From a checkpoint of a small mixture-of-experts model trained on Wikipedia: 19 layers.
Below are experts of layer 6 (counted from 0) of a mixture-of-experts language model. Rows are named router (the router's row for the expert), gate (a neuron's input weights, with its number), up (a neuron's input weights, with its number) and show model dimensions 0-63. Each number is 128 + 24 x the weight over its row's rms, rounded and kept within 0 to 255. Numbers have three digits each.
Before each expert's rows: "gets" lists some tokens that make up at least twice as much of what it gets as of all text. This comes from a sample of Wikipedia text that the model never trained on. Tokens count by the router's weight.

# expert 45
gets: "-", " was", " the", " be", " is", "′"
router:146125105098130093107128142135169162135154112097159098136118117101118128117136105131103106084106119134154147138165106065191119153112156141117173133166141079178159111089136119075122141171122114
gate0:109103126151149115168149117123128117102139129118111127133137090098153095167138143102162121151116144157140143147134122101133120117077122105074122112166186166137080129132142148123160104164117127
up0:119107103124080095153165102126143168103119139123097122085142112122115090124131150155130152096107101122118120106150103138115108165130095104160128139118153140131155116122154099154101093141083169
gate1:119153122146134139155096117106147106147124134158149088169112120107110098162148111124082103125126146136120115133090127126151095149151112141157116124133075102158148141087152127121125098150101145
up1:126088106127095126157139120146133110152131111113144112118090115121138152114126123131150092112132146128134118138123142123142153106112109136102137112115130128162136076120127100095101113164077158
gate2:130158112096123119126093145116127079146109133104138151121152096114107127159181111130086175147129114151122128130149144056115121142119139123120140121124120086128149133082114096094160107142139128
up2:148105132118136101137133101146114122122132145114118140108104128130150087138129151115126106108165153166116150166151104121107162142121112141160136118117073058142130120163136140144081124140081098
gate3:145146125123127110104138126176116168180096134122168099163120138114088101123164121060127082140137154100150121133129099138133081142156121121135159123161118127178159121097116131128103149081136102
up3:121129131119132116104139160143151152144113078142085121105136132094180091131151151116141143147105115135142122140177100135135112118160149151153156096113146083146120113137127117148106106117115126
gate4:150171079134099106101138158143185149137155155146123112141103121115115105136089092137122138107106138130141072119144139116156139149155131123148126146158139168129167131126119167117112124158120128
up4:165107160166120115101129134131120147115207108125123084136118118097126118149132127119155134186137139137146167160114102128120115107139111095170112174118156094144155121190153143151130133114122083
gate5:160165128067105125121126125097078149157131143126115147131109198114153105106109152146122139118140112139142152134160179089139121137154151114079112133113120095116153124162167137071101122122118129
up5:147173105148117118146151114088122192146173182108147158152123127116136125115117074158111126100149160125156156153127087113137107134129101098134126119122140137129097135119109133159117098102134132
gate6:127085150113132100129131135114116145121157138074095149094099106105112122134130104145077157098136138129111136131159131093161141120143176109123134121102167112148122149093166115082114136132087160
up6:121127123115157134118130090164116143100136076078099120096136120104130159121143126180112136083128112139115155116147115134122127074106173102148118109129151128104120117140106147095165109060126112

# expert 127
gets: " in", "ar", " an", " a", "ro", " d"
router:173117086133118101146119139171138110126133086122171117151168114126107110103142115094079157088166121128105118141138175120144135135115171117130138138180124085091135100127145129110092171135106101
gate0:109142124131083093115121099133157115076144169130142151158126122114124128129147116120107156097150120135115108153178139089176107142131094094129128129130132113103128110113074154131085125126135103
up0:126119152089141139162164122124159177135085145137188112131101118132137107126094085100157125117102152101134128156115108123192111135071128139126143135154123120084093129089121116163154149141096104
gate1:125124082108116092124117107108134142110085108145157120162168193153082104126122134118123131128115111153157128137178120104136117112105132127110147131118182123075093144096141122143146115095147101
up1:118124095151099149135132137132108125146108116123146109144155128092172169146106105097153090111173135165141098129163142099151074135113125204110135080137100117118103125159158171112093104133105134
gate2:133112118105128079093104137129088134113076094122180159131101156097127168161104108119124113107130112128140145115131107122107141126046171140139183126122139133102169161132138129091149151147094112
up2:095133092134148132166131118139127119128147123137130136110076175149143126103087127137092127113156145117128141128109112083120122187131159117141143160161123139118107144104099124150093146137111090
gate3:106148106141135126115111167150114127156107164146150104121061149134128122153144100127128130100192130102131114139136140057144100107125168133125122146123123171085125111134095126131129148103142106
up3:143137147121156155055150126161135109158149098124112147158126113118106136157136115134129121174128116116098148131135118139099127120073152115103096113122085167121119162164151130142125116107183126
gate4:141135113129143123106150147137125146104157131121084129125115128134136131130154103143103134126148148145072113139152145133137159104159147171120130137104128134124130122197097168156093170123105094
up4:134149116097155093117086150128114136121130076111097151121138147126112118141132159147099141131171095111106098083119127099087138120077129129095099128142128107151092137147171088166142162137103084
gate5:132106143121143100097104128090122119159158114126126082137096171118097074106091142112136105132140119119105112177101132127147129100096124088138142151172149139123104122115142147107122128178137091
up5:099144121136135123111159095117091131159166170136100142100119170144136152131122116161097153102114156158155140184125117167102142110074154112085136135103127136160112121156158102098117121145080170
gate6:124170109106115128141063107169125106100139156097117122085150153122099092123167087097153152095087129150144092118105129166119132097115190162122136135079116112103154117164105114143129153143133172
up6:159122126100132118116107118078134151107155119108114141130145160121107093118113145170102089095106152121157092113153136100130162140135141121145125113165090130151141160169116164141090142112125135

# expert 82
gets: " in", " In", " to", "In", " as", " not"
router:156140106131142086113134147165131114135126124112135085130183140124082138124142127121128146077130076128147127095167117147160121171114162133128154094180116125117133101136122145110109186117103120
gate0:142136140091124084146168141115071109114153139154176119121127165109099143197110115139127133153138095101067148167147120093092093132096141142138153164115105102125131132131150147101127112122124098
up0:115153142136146114124137121173149161125147121150131125113140141112122163083136134119100170134136114153138151126128151118120116128130129119139102109119114152113125181132150086195098121140113103
gate1:140124176138137160112121138094141110157128138136146125098152185117145125132092145150142137119169127095101103103168137167150120150111163152130098112122113168133147159131156147144165117107182133
up1:061170118138136202178108134101137130134155131069164128158122164131105147103143156125163124148141107152080157100145106118146117103166104136125129109129125126118153189101137121132135129135110163
gate2:134159095160129158149162127150154117143187080121176150100138111152122114113148119167086138138118137101103130133105118131153140125123137159088106107112132160129150201125144118121160144100126101
up2:123148092099105084141114119161094159147156102159112123130096125121164143116113122127093109122152168094101107135128169154149142129111133130092093164144118102119148121149129101159189126125107116
gate3:154110099127137135106098115153102132140167147149134159146106141117182115140167119093123139112147111137103161134121129146092123133086162153120153097124120101159099135152106081131088149183138128
up3:151121123121137122179129115149112172141094122128147110145105108158095129138103171144116153132141096187140127104125147126137134192133147134145120132152131152138131149161140163126133094091124091
gate4:158150114131147106109157156151147116152108129143128126137151127185086128082122108130151179082145135110132119139162133166105136168183141102126117124150135148179128162070134104146089169157100111
up4:152140108129139107136093086121118126124118142156173137153145103147130085109088105128162126170112080128108113121112122100096102115157103101132151119129128158152112123133129090179134185152146130
gate5:158165141126094136164144129087161084126109132130116131132094125125082152130179119151113121114123109116149090077133105132164136139126175102116132103114082127107112123136130135127087132064119143
up5:178129076091125042120136113111130134156150146147150173132106135130106105133167146106137107134142098105095111108160127121135157093124072139113175116143150128109095124074112115125121113079151134
gate6:117139153134132084098146129154144125089129161125162136112165141108088117136118151147122122152122099110133130085115107150155126155104101144113101117150123143112154087092084150089163171125137162
up6:130121174107148147125123134118161168132117113090106149179129126125132180115154145127146121116115140154128135111178147134196197128125107097133176098120152096151112163135127158121144136135147146

# expert 35
gets: " was", " is", " in", " were", " are", " been"
router:149135087113137109124173123160138145171151115073136139139143132090130117135155130121092122124134104123171102130149141158129140142071164143128123168141126118121154124090188134150094145162080096
gate0:179123116134130107119110118165110123124149133142146127144162124161136142169190109096143102129174097143147143172111117142129136157114136123153115141165138154109104168128130143081127107157127147
up0:137146171126138106145085135128095120134129126130157116116128114117145151139165133127109106108144107111100122128130170138100142142130150164180152153144104142120108111156127149105120133145162127
gate1:152048152118129133117139139140094119109134148142123132166125121139159103106104131125129173100098136150093145111131165106168085143123135087130128127147114146130086099142141125109126110157160102
up1:179122153097098114134111105122102109124140129121137117104100138146117141101091124145151103142098090176121096127107127116164123173142144115133117109173152173129112103120116118095132073116103189
gate2:219156144133140183139155134127118110103113153133122119127149115135094112128134084105117121117118085147127136150141141135136096145107147123143104120123182146135104156144138141170114138165133097
up2:154124160134132131121182108122109137117168108107157166112139125104152187164122148086125130138147138131123135137154168184053153101106129123103131202140100172155165119118137151153122136130108111
gate3:128119112115134107098156091160133170118165142094154173104136132129147092123130136094128144108117143120126096067145137141164134129129101110104114176143157115100131134134177147128113121160081127
up3:132091085119140104128171146130144129162168133113114148144107152178156106144124131140127145098127115117100155155127126125112127130110179100117146123177116131117133113108132096135118128085146178
gate4:094136157090138130169157121106133178142116133114113163148110149109158160102154186125105129120165128101141138144167094112137109102091172120133169105114138114157116115104130151131110112114089081
up4:132107125149075149122100123139139117123137115146106093146130136107092167136098162099134145135123121132071203130146130144120141130125104155142131142097109090126119162105130140132097163138114126
gate5:161122117061117107133102100131149143170176089089136108144115147100131114111156069109120128139142122107172103126120133160111107135135139118070115131108126135111140120122137108097099161149124129
up5:158112154135126109161147122155184145131127147126139133134121100140166158158109126110131113105127130119089148093122117133122142100155124107122199157151137120132134128104131032076179112191060109
gate6:120141179080136085151121103104129104152102171113126107098126110124110167177134134136088114151106095129139101158137085119148105115086133185100123145097100122140132138101135127129105143143155122
up6:134109151113146170106151125166105141101128101082136117135132172137120169143129134133132145140104165144124113116130111093218120125140102115123145151158134145135130167117109088145137089155119114

# expert 41
gets: " was", " is", " were", " are", " be", " has"
router:159147085167139120179136114150151135176127147115139096145149121107137109155118121142111176119159073137128108116129145119160110146136135130110138143183157124130152125098166098137104101165130110
gate0:126112129115139105138152130117129120133093114125137165135075136141143087150123144118119103131143128093134139136139151157181140145124137131111124102153118142131103133132160119156166117130126072
up0:125125133110100132136055123096180137117118123154111142102104124146092113141089093112134109091162138121110103140105148117134163173127131088104098109171160123131114106102118137125124157151153124
gate1:117138112145125151132101141126148166140104093144141131168124130113114139114097125162066122116140114114112123106115168095125135106085093117103138211162147105154115102141099118117137132134155085
up1:171091113154118118129099151108092141137139131155190176112119114132123125093095159161130122164102091136134126124130153119123146125137145126160128139111158095120148120124147129095088140141135142
gate2:148137142123151153200112184136146180170153080127128150124145124142116149123149111133165169136129110148145144122102146140170106161134143128123098113176106108127155133132164115098115146116166132
up2:195179095126127120114121135129146144131120121140152086184105107099147140148093153090110137147130121152098142088162140143103155080099186158131113150128110169130188118104093142119106143125141117
gate3:092138104154049151161078138165176132140129124100128103100147180147137113154105108104107156119164118166112140141138161114156102126124152123160139094109130148134123141128169165105128133129069116
up3:144089147127147115125132136179135132068116120102150152143119142096147119123147147133158095141079147092148113148157164150097134114111139131152138139153101106118134105118107124116129139103141115
gate4:101158139123113085114114120105125081146171108136124135119135160128139120154115160166143134108159137118132128088135121122123149104133126127106112148115101094145084096107143140136129133172138118
up4:110130124136138118140108107111126138162117100128137148137162122154156124149149144150118149132161163151152114087141200157116148100147122139156094151147099121109118111118149090122118109080105146
gate5:114128122095128137121134093132158129134140115138156152149120130124129093111132131072102144123136088148133120178124085187092076143108084118137127126142156154113134097141167159112111136133103104
up5:106102115136100139122139097093136126129141113125146152152157162091123085138125124159067161154083131129126144135124127171125138081131149133132149137114114099122127109100137138099139129155111227
gate6:145104096127147152112148153081139101149133149142125086137166132111126127166097135141126148118083132111092118133080123128134130182138152150136144157170136150145137123091156106114108119136104075
up6:137173124123092117139133108153147138165135138154131121107142084151138114102126065123147157126089145142105099143139173157136154126176129159135164139118108141129106134127138068164092138139160088

# expert 47
gets: " in", " In", " (", "-", " over", "In"
router:148136106112123094126133153156156098192101099091120103135161147135121141101154114099128132119132149178143127136137119138146151172135124101121129147173121112133129128121146129112109123163126137
gate0:137129131144087080116109115161124112136157141105107125124131129112127140113156083074177083120103148124133121115118114157118110101153135164081086171107129142100077157081109171118124149106126156
up0:057136127132132138140140122143153103161127138108097133115123139121110121134153169136133119133082068168125117093106154148151089127148106079104134118111147142085119105129167114144136121127116152
gate1:140119145124139131093095108165109122167126098109150095111150150112096162098097104151139118111143153136101089112123147181148154126139092166150109144136174142121127124113124139138104107128118116
up1:131116135094120129165139157127175104124143084133152099108132136078123104124086096136130123095107133189163087102147119176136138149156095155142128143116093096111130159134167133094101085127091125
gate2:109136143151171133138120090124131050159090171105114117151110148146110148162117117151067139152107096156118127100118123147125085151161122065123120162159111134119129172170142091116128116104140126
up2:126170108125163123159080152175113092119149109112106125135138075099116151130122138128158090134119117078128096158086131124121103145131074119110149154134106073106134176121129101112114115117129074
gate3:149120123137111114147083156092140147146088073110119079114185113131145133091155117142099108161120101120135143124097133146163159144141175129128081137159147135145110160095121153067101105147094111
up3:094117123147143118084122122079102104114110139158154131162115143056115153173161163113089082129135127139089158120147116129116150172125124140158184112163130148096144110102105145097121109110145094
gate4:155132096132125060082121134113152097114140110130105114117093163152124086122137098100168138108101092097096147120098148089121128125155117107074148128149135088117135131134102133120077177130099153
up4:159128172141146116090052099129133141168099088155093163178113141159117123091089166136115127145141180102147136164136149113151115136110088113136135152140146100160106141097143128138104132125167120
gate5:095105116102141112137130132148151137147131103132137114149144153146134151086167152087113150125098144132142095168132143116171119140152106123200145128134139107147162125101152148116119116109137112
up5:127144135107125118103127149155099161133142085167117100138130153088131160135096161139085128141079116124154127127156139115121088134128127152101123106108129118116131147142093124130119178139120072
gate6:143146127138118114093159099107109107142091132176117116126120114082099153123110102126113118102121132142068106135121168139153107127128098100115079129127106170103104082104141157141129112122099096
up6:177180141142141122128161139110129115133140124151099153126117154169128180109144146109113149106099119119113127127104126161100121165128149145113120145140109127104127076058171152182147127146090101